Below are experts of layer 5 (counted from 0) of a mixture-of-experts language model. Rows are named router (the router's row for the expert), gate (a neuron's input weights, with its number), up (a neuron's input weights, with its number) and show model dimensions 0-223. Each number is 128 + 24 x the weight over its row's rms, rounded and kept within 0 to 255. Numbers have three digits each.
After each expert's rows: "comes after" lists some tokens at least twice as common just before its tokens as in all text. This comes from a sample of Wikipedia text that the model never trained on. Tokens count by the router's weight.

# expert 55
router:096104132138113115110154134103121132146168118125122113113107075134134138167112153084113160119120163146148145116111125149135089054127159127092146121123137184167098138111103117083139134137144153154143095149112133147152134126101129138127127108086156102117141160111139119106093097143120161155109134131097154109137105105140146166125137095079064119096141108097181162132145135140116172112132112141104147136102131125094089141146122085108090162079137123102167128115109147118137110126116144097128116119137118126142153111118159140131144128100082136133121125120140096168116139086157180130167128102157105138115131121103155091121157139138103106104174139160132104191073116151138133117111
gate0:135171145107088140162113106132114087163151175125184089108167138153100102106115138153136113129165113126143112112118157096131155109143124141130092069205148108093166149114140119153128134163137164136139167141097120141172115129133134141166112142149104108101095113126154121149111148147128132150126149118115155120161113106110133164128146110122082127137123161122132116134110122136062162127111085126127105131085152135134159109069143083096188131143119110164108125149147182092129152125159157142111107133104124122165145137111123138120099123122131070127098145137122114135091103102142109120155128123120138133176159102083139147144122124136125143120110086139127141126101152134164146153115
up0:127180150119121101162101083122157101162133151139182084106163126141121114095101148154148119146171141124121107166125142127107142143081193104155080081167147118096183118109129110164125111171142160127142125134097142152166088116132156110141094137126171092110131109147145122114143109150127151132144117155123124092134122119160123112124168154128122143138140132118121141125125170129124105137124111143122118116093126135146146147061105089087178109131090097128083113133139135109146116097131162107129128110158116121172105124099128137106130147141142093152111151147114171123072142093129127151135124137119109127194160156110118126139100145090110134093137140097088141135112142140137152144130
comes after: "the ", "of ", "a ", "and ", "with ", "The "

# expert 111
router:112152166137104127124093117118154110165140152127100141153162118120117136129134130132120164131113161120124119108125132102120105114111183137093083138170156133147131132149126122123146157129136183140099068113082154131163208140105123140137121135070111137127097126131121138121148117164139124174124134164085129108102105127137145123117130088115104122126135116081128130120112126164116133105143129128105157142097112087097104151158098135070105159115111145114182112132112121091137107133162127124129108147091129117119145109079149160128153088154080140092120132116147104138136099114113172094149125148125101184077134120134111091142148144126101141121149166160131121178097140128075149116102
gate0:101119141133081125140096135124155120145147116148147143117168129113110118104145111169153114151145125158100177148124131095105116125119153116123119095144168164139130112110146109148105190122131165107106142113113147119111151148094116116159142149130135153126142129137115137126147124176119110130118149146110120108078135103125180094124175084135178116131088123090133121127137136114101127110142096114112151169133112117095091157144088146061087160147134147157146142099141143133112100137155130110174102084161145144154122078128131135147151130171064127105124081098139126168161142087112129098155099177127102166110115135163154139134140104074132144126089153124137113130116132125165134141140
up0:145118150151131132122120123133176137151134136117184130126138147137082142119156079125150163131104085134112154108115145092107091121138158104118119158189164144130146129152130113137153163125143186116162161125122096129178139152098096145160140168136106181125112095144101153117158129135148154165104132127110119089116129107155141150123159115145150171154107160109135121144082112150128110119153095116087161138106066096095101143140103108091142115122150122129121144144137130127135150144184132099119055090121148119150159086110132115123130128171116144121130108090151133117144129107144139121157106187083127144095101115162141134138167146105142150095106126141130119136101131116111142126106
comes after: "as ", "M", "D", "R", "N", "was "

# expert 39
router:143115148147153138125138099161118117134108101109108152107133123149104149154127137082107171106114140151122141088113110118119120135120155108093116128161102143147152148112128162150170102102156126132081128126120140158147129137078105135136127122111131097123116110122109159116101091147129129147133124126114128137119103081088136172107095125098087139107116071118148162130140104129144113100135134164133093106110120094095118143169140078116083170111144110091144090141120143125160109161114123145124105107097111124121171133104135160131152090085075145117113160104163120189129109155165124112172108122148095152125114130130154074137180173135102113080130167143124136151078118157098133103108
gate0:137141152089147119120140109166096150127140124129144097119148092166103163129109133137133136086088150137120133094117142138078152143096111126127126122106183148121160130140142145139156160124152128166106148105132150119141127125106151106150172117126110126144171148113142149126154140160171103132124149126134176137092106106130164153139097130064081041093145106108106091153159106131132111170131150134155097165148114085129173142133114132114104111099108107117138107116172128141136100144094136111144146127174117104112104133121159152145139136114088154117125130151133158165164118145088157125121094104133120092093126136095162128135124111125152142081147126131127116189116105112132117135070
up0:144124117117108135126141144133121135155115122127120098116150114170099171136109157156114162107116126151071141153125147093108150141099126155143128131102152145117084077127112132159152177130141097125112135075114146088087116134132139110147127124117134170094181097114122131125130159137155140076132130118094150162153116111129156108126143158088138095125154089122110113157113136124110155129114117148136097153115117085101176108117144130097130107150063158140183161102123111139131123131118154148150130104158093154097138149194089155130098147137104152104124110124132144120118128127131098113139111101089116121141092128089158097123152130151142121072142170149109121132169120070132115117077
comes after: "the ", "of ", "\n\n", "The ", "by ", "for "

# expert 79
router:109105176135143108092109120137153118105164123119105119146107110125148092128129126141115131131134157100126120123093157131138112117104144133102113132123150152155162114117136120174111154163144138166087125153133130135160153108122133156129103126115160125174120142105142162123143151122104170153159134172091113120115103128134191150099122122091086073114141123111173124090095130152155154110126148127119125153088097116120073192119119085135106152100113112076153074123114119113134074175144136159118083125094135170103169158128144133093152088149112142130153155131150132144128145108156165144148140115153087132133116104092119105150124134129109126102148182132119126132091122148117123098167
gate0:129158130120092138174170146128139153110118114071073104171131116141082135101138120163089090147161104097148114084126154154121094122114127141076070142147133145116095083146133096141138109103150103119142102152118136140169100139129114100130109099110127128106133114155162130173137155110124110126141125100109100152132145145166173135115116122165117115170155123122166147122113125147137134140124112122157091115144092169142108156129116125132151081100123131119153124170150137098132160145133117148101127105126089088112140133191118110155134104144101152121147091112137102145169130120148152141103113114120111117139092120118187162135162113128135125092119132143177172092120118129106163098096
up0:104140092104120109106124124148095156144159135109167089110161135094132155171098106123135157151108165114107085133144124126150160116151132082118166114136108159190145132122126158141114146103131124126119109111120124081129150132098144173148127185138141069162119082101110085093121108126133172128118110079139166152147156112111081142162174144096141120105073131150089109139160088114096099141132139103164122147128143164101136074134144116135120133115089113086147134073128108125117126132104127077112145121134151144163147094088101130091085119127115101118139135139120136125138115110148107122127123134142128102145141109120121129106149152114120184146153119160138129110120157125151107116122
comes after: "| ", ".", "\n", "–", "202", "201"

# expert 98
router:117112157154147148112110132134107139095195139130100167124153121152134157122118156144099130121164166164098138113131136129132128141139157109080152105168138106185137106133115154124139118107120149134096084111103144164161143118113100121161132112117159118145098105095127142122096102129115174133118098141144127141114103100101145159131092120106038111104118100149188161100104119131132142081134137119121122115084130110118133180110112121092103157140121101102151089116109132125139112148094145166109122142077077125136162147099133137122131110119110122099137148131169118154163121147170126110151126119158125161123110129114133097144163162113105112100155174147136095177105128151125110118159
gate0:152127138108144170120103141118131173111132108132110120120119102105108137119149128134153121091122129143105164151145128131168126132165184137103108132117114124135105086109085167137114153174123165115101070092103148159123129115135134159142139139170151115137155100112158092122121118165148145122128112130126120174133133106151133151127107124141119087111117136150180078106125149156102163127080151132156119087124093095094122154131104181112121111133185137103155142134135121094118157066150132120155120083116090060113148164138094147127154108122129124105128139111130116173153133120139130114137113162122121116121098132148103124152120129098122110126160138139199115122181084146108129114163
up0:162113113093123125046128113142062193133136098121143111130124114145149138142151132150117158136079162101115125078140154131160107155169143134147123149108161110116105134098129131161143136106136150142161095181177163125127123113107100144148167113142136074104098108166105104109105116165114101109063121124112144127137125128118153148076111125132109116150096098119106130138170121160149154148066134138144100121137137147132114159135118131145136117085126131119132163147134163087149148118129147125120124065070102135109126142118119145129129155146159119088136143119138142147103132157136140130106090115120082122147086120135146132132164139119150126149146148161151104150138161129102114108134
comes after: "\n", " ", "\n\n", ") ", "1 ", "0 "

# expert 101
router:117125169149115114092127102110131118128117130143102136117122089130119126144108149123104146151112156132123140080119140127158087102135146116127104176144135123208138138110132132131117144147125146158099136125096124117145134097105092152148126127108124094110084125147122127119118091135100135151125111170091138101114135136081143162121087123119118130135137074089146143093126120170125158106158129153134154121098129130123131129175104071110099162119124123102182118144130156109146053134112119176136094133132067168103147190125121121110154133076086152128116120136163123171131117153161129129188138114105106175144118123097152104152146141124101120114129187129104134123112141140112135107150
gate0:142144133148126062137112131122136152140119106140138128106139137117115094122136161120128163115100115140132154113116145145155105097113184110137087076132125123147134117114121130117158149088117138123083099068141155129138149136082099086126123169098130121099132147105164115133103114124160135130137124109154070137129145155121143109117130122133118097109113153139112117110138110148116128166133091148120155148085173144129135119111112142162142179123117133155150121133157157110104097157102126096160106140139142129159114122125139152134142138123039145140072078146189097133117118101121089155153122084140134149169153149169095108103170111147152127116119108142144110139094134162115149107186
up0:132128141144090133145093180110105144136128103119125132095134176142118116112121163150125176140174150153138142076100136173152115084148137154144075136145114173129140168102129136149128166102103132120088126117102157124084156113121125144126115101157116148129152139136163096146092156122151143116088122109129115143126100128129127125125173120135111100158124129117115142134146156157127201103118102129133175150115134123115118114093128120145140111130100108124139099149115133098096077128144123128162129129157151157119099163109169145089119168177109126142098107109136096162132120136125105127155150119170130156156124109115117129116173146187150159106097158134154074115095088126145157154169
comes after: "the ", "of ", "C", ": ", "- ", "A"

# expert 16
router:133130102147143133081135137140112116150190121122094128121167077113136081160101134125090143127137184170117130127113114126116134093131138144108111154163117121154124122100149108147153137119121133174106100122119153140157147124117109139154124121071158130148084082117097147145102108176124130124167127132129160158119144104121123140138135118056070127104103076133148134086148146151147131106141133165119119103061162095109141104139134128121107147127133100097184115144094145123139117145133134157081085130120118132110163170148121157110126121113106103120111129121119118142097107121137118143193124119146135150137100122082141126174123145162115099096146153127122132170120144158129103084137
gate0:106108124135130106146153145074152138147132112134113136113122091159169125113151122186145124130151152172141145135118111129102147139136123141110120130143123142141115118151131105169102159159113062126115115138134114105127130150088141122119127138131155076095118100137160141118109129151166127184185132154146176116109116084116102098140128160135161128101118131088149086127099148155128116197149108163109131120141086138141127115159111137091162159123129181146165129163147148149101131098121178140146092144140148098111139170123126148140144149125140121158169134113192112099096132084131114123083147130151153071154128160146077121115129125119145113126152118131102111129131155153110127099134
up0:125108125171131103127132106108161145147141116146132155142132087149158116128131098167125149128152151157130134134108096147145119120149127144118100145152125115152098094137160106169083145170134050146127119130124119137126135170117137140110114141131113078126107134127180137107149129163144120208172137163150167150099115105110110134134158169115147134111123120125152088136080130152124108200119129162146118110124120150139102102185124112085138176117156152162140125163143134135109124101115160133127073155152121091118155157088141144108130135112144131122143115124163118121115121095113126128121156120133161081169131149166070145106138138078148120173145149147120113120135139155122127115108
comes after: "in ", "of ", "to ", "for ", "at ", ". "

# expert 60
router:119120136189129141091121121110118146143145122117085134116134128132134134122135126101122142104126159183085124170136127140130132116096150108092145105156135154130121140111122126136147146145144123176116116135117130141167178100120079162128134125111142106146117146137147106119137091159138181134150175148105116116109104106118138133102128093122085106110078094102140152086119130090130126102168114167106106122092131106132122189186132064121116137099144108097148039120124137129141091154125150134126103131098119156105125154112151130105116090128141133129147111154144093138139095106145130115174147146128128141120111080084145082151146145164099094115121145141104100137107136145096122104176
gate0:131142127090119104122100130149136127138120086123094156158135131123131101127111116158147073130173101131154079124094141158110155101082113124160092120144122124111128147106105130156149159125180150158091138140111104142107124149118093109113117110158111146155140105155100112136125151132094144135118149122161145118078088158158093108124146112121111107150128140140118122069107142112077115146153094149078108125122111106110146105162142130110151140109128110101124129123082140148103106085123111113161128117113140124147130098119108130101141115123120144126162122163175161078107074143088151130168154069173126108162145140126124146138194117164096119142146117141140142107160134086103171106141
up0:114111153126120132103138156170151110145100099093120124087149148125119107104109144126109119185113121111123139109169102139120106109160130072096136118143153121126109105156151116154147120134092124132134121094167157176147112127168098139131149118131145086141122126118132145194104119125141081131140071121148120104148176100115141131159090147117152159109150112127091158151139171168133163171165125132126112108098129102110160126085128113153146095116141123150139125155097140079127161162145130140146114156097099111157118117143181146129110152161140131148132135127119144148116174103183083141054129114104113137124120117140110157140124171127109128087105106109145174125094135142145119131118
comes after: "|", ")", ".", "==", "===", ":"

# expert 114
router:136116136167140112105148103169133151135158106116112117139119105118137148126103145132127110099158149140126140114129105102110118122155143134101119141117140126185110112128142125137150158109127145144142080159132130141138147103110106148156140076105164161159087110109108121124104129173114156168147130209059171145126073106148156152112111124100112127110146151116155115129107104115144104094136131122113095140089121085092133151128119127136115158123146139118186067118112151146140081172162131162127089130104115140123149109105136146108128133128132117139129159129143094191117141111177151157131119121141102141114152104089114108141132150159076117108143186133146114154147151156080146113126
gate0:096092132110120119152139110159145147091141116090116085167126128117110119137093116134065137142107127186107130139155097119154123108172174129104101150143208106106114117082120115123122130143115081099127142128135163171117168116156154132172124149118134163144130142145117092130128103142087156147109152159101127133097133164128129129121162137106123131124147154148129133121097120119158126131149114105143087151116097166119139166105170137130146150119119110138142172120163116103171116123091095113135117122107160156097093140116103075151096135126142141134090128137149112154108146139168139150102103109108132125119137086150132113143125157137114084084114143146115081076128132139128080086138
up0:130154091147133122145131135156119134146164142139090121110086075109111152094146092112138105138150111103104181139118079113131167123113184128110124104134114157140158145112144146098120119114110142108099115115149132129135105151172156112152129163143155060168174100159110073126102119131110117092180170127114137104148161128141122137135165134142125149129143135092105145126123151114071120086143149132125104098118139126126083145170108172114111125146151141127073136114128104126113130109118127102084160120126113160128104136145133081124124125111114100114152103130095135113110134132140126159114094105126103111173135098137104075140148175097123093121136104159146154140163154114111169092147
comes after: "| ", "0", "follow", "ack", "Mr", "tt"

# expert 46
router:123118153128138129109105131127110130127154148143095126123107112120156127133105113093103162147124140114086136095115121119110076126122130125108101155132136146168127141134132112129145136127135183163133112153126132145144153100082114148128095138111156117167126130115126146125127123149139170159149145176087146119125106154095160182100103104104092139126126113110169136096109126101134146146145152144150141120080105112116114141145111060131092144105124124075148062103103139104155094171121121155101111137119110168117117129105129155073156106108121109116140173125160097171120111104144179148177093121145087139114124101098128091131148160107083113092147158141126130165079108163109125108152
gate0:110174161147145142082150119129140135118151162126170136124135138132093137138157163163094165171147112116136116139104137098162157111106169166108175155128112144084103130133166160124108140122124127103089145102097097112137121138110105122120148106118078157139098124109170137123107146150133148107120116111082147130172130124112142104128102080117116126111163149100092160137110094163177182135163118123092147114158100165165115116150155104096126145125099145127149131112145125160111127103138157142156103094107116118133114113112102137170102113131068126126137130131142104113141146178122126134093114122130132147147122139091137113107111139095162116168145142180119154164079122096158102169125
up0:124126108101094136143136137122155136151123110102106124153169134116132134115124148151119115127100132157126149155134119130120080132097111110141123164124118151140137135166107124145162062116132179122125103138141137129079125082109101120149177158136140123130173103155115098141124101088124146116134165129123149116137110094139061159149161165068144106141126127147137099127152131149116075117079141136180130111058094117121124128091104145124127137096148135122114172132114124091120115116093117072123149171122120160109116150122131129120146107109107108107151125113102130109170113104113071142139148117159136111109118131126096158079123129083104105134160128150172129144154109093138121111064
comes after: "| ", "; ", "(", ".", "N ", "201"

# expert 19
router:102128170154128115126136105162142098130145137131112139102108078137135107127115133094114128126126146163095094113108126086147120113112124131086142126166145136146121093092104116125158151148141139118126129113123095179130131141112119148154156098112129166119094091167114134161101133149132153142184121169125116152132089123099128176106122113068066099098142094120128174147102111110143132105170128140144123132090127134140131135147114090136124139109126135100157078085106128115128129148141112121112088117110124150154131125112128134114141131119093093138143155142166125163157114105124139157148119124135151166127154082089083108172135119114065054111125166113106116160097155151090117099096
gate0:113151168143126101101151094163142094145125151098122118159112138126154145125108111141071126085128167108102160092107101126108159108121096157153114133139122152075152128092112157127119142106138121122139118163137142119139121143150140159155141111081113083136129152099124154100119142171117132112132075110122139082123097112101112121106132148099110122127164122088089157079096110149095153151139137115151090120162143154141096110140160107144118077109090095121145095126158098127183104134132162132111119157148129105121115113105166156129124117125159096101134117127120120114112099120122104100124152131115135151166125127155120087137122118093111170102122145191164120185164090122083146121127
up0:159138099125125107161147110142112130134119175141130179087142129120158111118140112166095090154138156125098176159156149162130159140066126110146129150132153152179126139127113124124079133101159104099126125134105100094150130084099126079140162139098148099137130143128175152141101151091142118136123139131132161140149147144137163119149070157096140149130134111114124116185164153140135141138155134099130107148104164088174095125100145102077109134131113082139148121147175157147168130133143125143120155152145103106118126128126142113126146085127127099143126161133146134135159142106111137156114113118151078098099167139086092143098125131138138118116103090132101127176112151134113102129166
comes after: "the ", "a ", "and ", "of ", "to ", "\""

# expert 83
router:112131133140119143115126143144142135124140098144073133108134052130148150162132154129145136078115161120113104126114130130133149112139151130061110125124109140160122113106144104137130139143118162165091118140136112121124170137084124153122113148072108137145115118102134131125098111144120172131138156119040127156172145102115133163126127109114073087109095101132178112115127159133124152085125140143100143106097128137132147106145099110114072123098139141106167128136112145156160123127089079147132086140091133148100171121130160113144142114101133127130114149145126115157133103114146151095176103125162087140093109096113107106155127155081125099106168141118131131172111163144139133151129
gate0:132098128167089131152108121119123169135157143111153094101134130124091148125110100134149129141125121116132118141106098158120141111190142071101098156109105126181167117125140149124110155125121174118123098130143134130101123137131118183106142143098155144132129135122130118137130146074154174096100165118155068120080143130102113144142155157140127145126136117143159121159106134114107121098166158173092145106099173151143112153131133143135130075136095083090117159106138134118126151115089116168173123077109143115066139102123138108138146099072130147150140124175096106147099115111138124139156123136147111114140088111145129109141143142152169120141116144103135108116116160105142179143113
up0:102109126077134121120115103132092125125140134128107122134162133144186126124157077127082128125146090138131147135143128085152099188072143073120166110155094137071125133132133080168141123126134084116127174110101165116172139107128118119176088150114141141148181113142131117095142163122131093130134092145106160108138114073167117118153102145129112119156109145146088155119140127097139151118135105085128120150126121098084158104111094092126144141114158149143135108097132139121119144123135081117064130165147098132178089176123123114113137140160113124128149149106161162115128101149113130135120147113098114120136157132128161136120129118137123143118139106131127117102140107136117098106170
comes after: ". ", "of ", "'", ", ", "that ", "with "

# expert 110
router:123133162148141139126123169117106111133147113110135116134121053122164140155115134088099116140146145165102128132103106097104115128121132123109094139133139146192122137137116158087122124115137126154113111123136136131165156130125078133138107104111176126122094119113128116124110107117140178160164113165096142131117090121106121161120130110113102117111135109113205137101090129156127136118149124148100121125083096122113140114157111107142106150122125150101176082115104102090142078168094156182121121116146127136128180130110155142110101088083124134148134197133157141145119128109170168142145120154180100160132114105089123113130136128099065112101153154135122124154114132155116142134132
gate0:102146129131111121156105134159084102144075152142129168098142107103160170118163129136175126147084151116150125129133155083143149141155126117096130173147119149140181117178107135122144119155106119148104138120156105144178112109137134117084125087093132121123161122126149134161129187142133134124139137125114131125084111118135107105095153137084089113141117121094144116162089132101165148122144112119116138120132151114209135137128117172138103161115119111127116131141096136079118124106117150154183141127145115100109099107102133132141147093101158124165138122154149126133115102123112125157147123138187135128106159166109141128170136108120135141131181138097117101104122115091073139168149
up0:108166131137137112144135129140134122097097132094142160124162069117132164133131110104172167112092143118155150119114159119090126158137133105090131148119102128111136118219113160134117104169120116132136098137115098128105131075048170104100181122094159124124176130140131127129095189131124122125134164095140127144097103115095105078109123141082110107129125074054138117136095114130148118128136110092137143139110137132162112127096136146166106160130116108137132121118119128095136109113103109150149152125122151115131122150103140115117163106113146144143158134149133085128116113129125132148122116121143127104169142183103141118137144116141140116124151137101124100121130109082105129183107
comes after: "| ", ",", "(", ": ", "$", "N "

# expert 23
router:098148177140103135134161107145118117140128093117083115107150092134141140182138119117081157170136163147120140111124132118106089129115135101116107118140127116180162115120120140126134108146155142124100089146146119103130150100111076160156129100090121148126100099109109138112132135154104146131161105160096147106136142123111123165105114135106117138088129103133145146101114159153122157111136099129145156138130136157102118155153098065123104155083144106083171084101097129147168089130122109126142112137139084169143139200108142142094129122103113090129120128141143100177121124097134150127152124151152098165104112144102133112169173188121095130092141157147146136152122115140146136155112
gate0:091116112143119189134185124132176136144108144127138136106166085130109120146099146118134124120134159100155114078120097141133113118094123127071134132130063123139134086133153135121126116137080120092127105131134121112140152112127121157081129114135141172119119157138122132135100102125156157108138150166144128103160105132137114101096131170149116117141187075137157133097091119178146125138153100120117106136093108118118133118143112113119186118119147142123111148124093071133099132104114071100109128126144145107118089097128136106087136126153126115107142133130108166154136079140111125124114096113101106117162139094149127126145104149100124128069173111185141132086113161138140119091137
up0:116121119136161082149146122112143101149115131098121132114155116118111145142104102076132143127124098102129168140129147082097060117140139133103115141114147114146120107117123159098142085115134085115131099112131125145098102155104125143159111164122108122114143176139131130183125144151107139114116134085118115113166117189097159128168146093118117165137060121166147141143134152131134143085127108166148172158186141101082147121127136179128114139141110127116138131118163155107140159150130130166149117141141110114144147148111113146164114135102129147149098111078139120162122146088187081132127124145172100130109131144157086111103114109096103122115149136104140142148179121139112157145147
comes after: "the ", "a ", "and ", "The ", "s ", "to "

# expert 75
router:132152152142116139105116158123146152123119149122125140146106111111115117142115123100145140117117122120116123126102140096117143128139135125077088132174137175127123157124132130103145107114105110151110112137099134102110179097140105155108124113101145106146109121120122138127119105129118114138201109165099116126155103102120146149133138054113078131117165101099155161129092114122153134114130136131123149144040127103109117116154139118144139120105113134085193104124110141121115061157129130135115084149114129161119138105116133128124156079133085107114119160124123116172129102098163121142166136118187130164118128130102127100161138193161080091106131188118111123133092133144101102118122
gate0:162123129131145093109107146128099112137088141166147095134109120123117116092140152153148130123174140134120145153152136104154134108188169129139137096098152127147159116108145144109148154155118132138138186146135127134115152169133144160144091116114145100144135104101118129124142169155099134119137134128148167104137130133137162109134100120127108092101130186131069087132158144162137172125110104144174132101122096170171119142105149096145170151161152132107123124187176141152143103138110163105084131104153141109117119102141147115132148143135090080113148104073169097149121127109143161115115133106095084127143147149154110135141133109140128144133173106169125117106101084130108164132151
up0:116096163158166141103103118120100113126128138147134099131133180130108170138105124106079105142142103135127156167091164134128111119170183116135140152105131095129082118092160137128097127166096177138126139145115156159116130147118128179119105127134149124115097084100174127108170136090130179124127134149186152115113135142146119147120122149114123141137132132167149132115134155101116150128087125092173123131115151193112126128108153083114115138122142171123149137135129151100104138137119114147104159148194126177076177110108119122104119125131085141121104088113139109155152163140113157106113153143117130118128127129124123107118101076134106138105148122127104127104145147155160156117171
comes after: "| ", "- ", ", ", ": ", "; ", ". "

# expert 2
router:111130157166112116123105116114101121150152157128085117147150094146107132156154168139112144150132172128116145107106121111127123107120128165113135140133129165136108152138145133128142173141126149137091089149080086153155116170137117184166119119091137103138091099112155148131092097143129157151166154141110134176148112100161155149103084086105098114126135136100142119119127105162116141121117086155140145155109139125117117143129117139110079127121127139110156074135099135129138092163145100176095121146092102151141141137121133172128185096121119138120121121108132139166133109124123144123143087173124129144091112106105119107147134128134093141104144161169140096184053132142076110123115
gate0:105162131117113109088097129118108169118124131100069113077182089128065168134135130116103107145150146106125098124125121151103122148137099127087139161143136114117140105146110111150080123155138120159098144154137129157176151102087114151124138113131096152112130126092114112119102142169138126149132153095127148095127088150114152119166161141177095102144112131174137112114102114092072117145130148129134128120098099118139154151104118131141128123149131107159181137126120118153083147112151097110112129109135184136125135149181108150119119141153099141095117151178085149132119075123099146153141126121149134132136145165091110130180153111129112114104127119114131112150133067135107149115129
up0:113101109153123153140139141150133117097128160147101140134114138080152108177103114131150148093117122126092160151155102177121131155150120146125103164109129167130140076109095106137162140129081118139136122135156139121103143079138154108161144124107085093139150149153157122112134126109124073131180137125148105156118141148099095163135131134121131118134106139099180130149152135090151128121091145106111121122134132157148131105119095150173119099104111087073087143095138171155142135110094128152133100142142112139111138112089128119100151104099158096130125105136156128098130172108131106084134139117115121034124147163157167116102132120099135107102133154144123134142120169159149128156156
comes after: "is ", "as ", "was ", "=", ", ", "- "

# expert 5
router:135125148139121107057130121135137116099185117152096136132083138140145109161112135117132163130123190104093117106125151129124119130152122103093107118149140152165158141115125134152138165108120152149062148175138131125135160145101139126117133112101137114144104106126137171151094151142110174129166147158118145122121117127143155163091129101115088118095096135095147134086113145181118156133156115147123144159094113113114102154162128090121098143117105102077147111149114133119155120190148146131107082111091114180132167145134144161106142102126097104110160169137138142165120123159157144125154119100143124131134124131130140092124143155119093106108116189135087158141092129140098134122139
gate0:119160148110119123149118138115127158153094121088088076116147155152129128120141145116144139184138125112104098155142130151112097149109134135057117147149109136145183120185120139170129125143128107140111096151106125135131120143145147163101153115112092139111138040159098156102162131141115117113091129136100137121164069170157115092139120111118114106141143125126130152102127123133141135114162119160097130134137099127128125114153163115080158106134121161095120158147074121147141122100139153136109146107141141165128144129174133155093158145140156135107127149082124137133133091100142132124146159115139111115141071129154159182158121108128089112094166150114094153153124172143145133126129
up0:148156118097091124121157124096138096174126127127142111110143151147178119110164092116171097109113146148122159147132146133116128123114170125092089105142133118134158099176128137097143129153130102136131105137155143106146118135113157100081122083135083151121193090164128125143162154122134119131137107114117153107140068157139100128095094121129141144130114141105170131146135144123124135147182158123098147160113113117141107136154135126124154117117149178163172145163100093146170140116122138166147125093127173119126103156120149129140110111121113149120094197107133153143129124167126122126133140153161176094150128115110139182144089173143123090096123148097106137137123154125092167122136
comes after: "\n", " ", "Win ", "4 ", "9 ", "3 "

# expert 87
router:103105153168093143101128122134146110171132121133113128099107095144149121144136135108121150105133151154134114131079134087126096149143125111119102125185139131164137140112140145144125136125099148135119098122145124120119150133121089109161109119082167114131099108118144157167093124148092133162176119169090151159132111125122132192123138108108076120080154088147157158102093098106107133115161128147157133138109110113119097134159128108140128148091158137080156082088105151131143110134098105118137129147130138139154146177102114169098152106121110085080115137133160098176127106125129140147132104121150102147084132105130108091173140172121089121118128151142129131135084116170113082142140
gate0:137123142141167121095120087138128090131080092154121105119097119197133114150152135171111119092134156133129158113122135125138137139145139145133134167092146157096125157116140187148130154146136152123157143113131146131123150105106119110100125129158152134159093139123124128170115110184149144154114107129148168137140129096126146104131120150132098125088161132151138167145111100125085054149122147163125123139115109103159127152137160140092122112141136157128132131157138161159121082144143137090146120167116147085083122171073120174155169133121109112124115128154163107076110126130061166129107119141122119103067190112136122121123145123156130112119127159142138133145126103141127145134117
up0:145154151094101144128096145133140130168112154117160109129131154109123091100158137095105119146108163115083149136129100133103163092127105163098139107139157104120138125124105125074098105125132132150133166117174143124114115151142109178132123124094105116141156141125095131132112113130141150128148126124168100083131122101164100160133128188127133166141123138131137098152133122103155155110127112075142090113098113109133109130165165149142127123125091103163146131124147127152157162152106098177107097153116157146125168086150112061128089097158151121142160135137087142146097175108176080092104133125129140120183125138120102166160135137150113142150135127123134091148113163150128147099142
comes after: "the ", "The ", "a ", "and ", "\"", "- "

# expert 37
router:126144205120132148121133089175128151128158119144079146144090107119157147129094166129112133123098164123128082138121140138147133119107132156128143121110132143131143167124090122171099092117142165140102122132112121103191145105123115139125104089107122129162126101129111142155108138128133157146137105163066133133150094126123165155075096096136073107122112109125169158135076126170158167114116122153122107115114143128150132143161120121085124164084161124114170122112123099129130101170100140169133127117121092143115123106120128163111127088136117083134116134086150152152120134164132092142168115115176103153132123142146086137142126168139113129139133146157095136150091118153108105122135
gate0:124113138141106108133146131149110140110147091139100091140133118094105124136122117146100096145134157110141104107141130161138118086124120132037133105127135114076143154153076133139136100091150152093103124155142103137144105156163116078172122087083116116107097134152124131123079074125128095116149095110128124140110119120100192121097114138136153111089107139120092112125107152137114156121104132165111109125119153057128144164128133104109134136144104119113106162130106119126132092096153159115146142112111119151133095133081135094138169116133127136167074119189176129160129161107108127133119125126106156144133106162130128115105122138161112106158127086121110118114078133129103131104119
up0:099122128124121098112167199153151142118130178095174129099114154121117090129112121162142079119126160106119132150108123052172152150134119133148135133136099146159132144091135136122102162094152077126148148154089134108123126105126117163159115138110127118142141135090115143130120127111119091125139116096120106101146102150172119168152104155120104131169143105157172121144108126100136138098149142120112080110149085135123141110104062145118129118136128134140118126147164139101147152128144154150108102144156134152133139130159177147112118169169142104134178147122107120110113116139102127147131151133123117109080126157128146157194095122114158102104164156132186118145125151118126097106141
comes after: "- ", "\n\n", "==", ". ", "He ", "Personal "

# expert 96
router:138114172151108136102128100132111141137171118114107132120144110137155124160124129115136149104121134131098111124106125130127079112130186135071108137171123125138137150134112135163153119146116148137108110152084121129128148145098114185117121125068102121152123129127113131124121122157123128196113129155087133166130128105119166139112132127138124121111132114132143161112129108109101135115105124136122122111119113104096152158128156094121119158072143136107177113132096111102166084142099148170132041131118095139101135158130144156126090105098090113062122162128183114147110118093146180140127158148100094185119111121080117100139167130115115109131141167169108108133108136120127142135125
gate0:104156160141128117139124160176121140142116115134149133098150128151100155117154107134114113120145114158155161109135088202092144125103097077086129134148160100098171143114116175110126155112137195134145099124169154127125120071135131135121146141091118121119132095078165128125123147155120106158126117127137115141060120040152134128105110139110114109116126122155099183114145114120121143156129163181139126133120130104129130113111165109181132147127165116137119089118132119103135149123139099108084126077126121161163116124143126132110108145132121133148126111114161123179145139107103171124120133124133132132157113106171103151083147139127092134119116154120145114171114152142115130138131
up0:137096157119121133125133111127121131183128135147097106092148117155175120127069109116144129150139125092107093177107140054141146118133114122171116131147122154143136187122156121120157152134118138150089147120121139115136160149115173155170159093124155157120129108139115154104187113085119133161126116130114136101169137168142100112132130145158109150126170102123137118138106136121142143146131100092130079151134179123111115112138096154079158095161115149113126132114099092135123123156117159090185147139163100165120138133143107158087129106073096117111119105084130134119101128109130087126118150144116151130114141133100166111137169143114136156135132124127103099085111154107134151155137
comes after: "S", "L", "P", "B", "R", "M"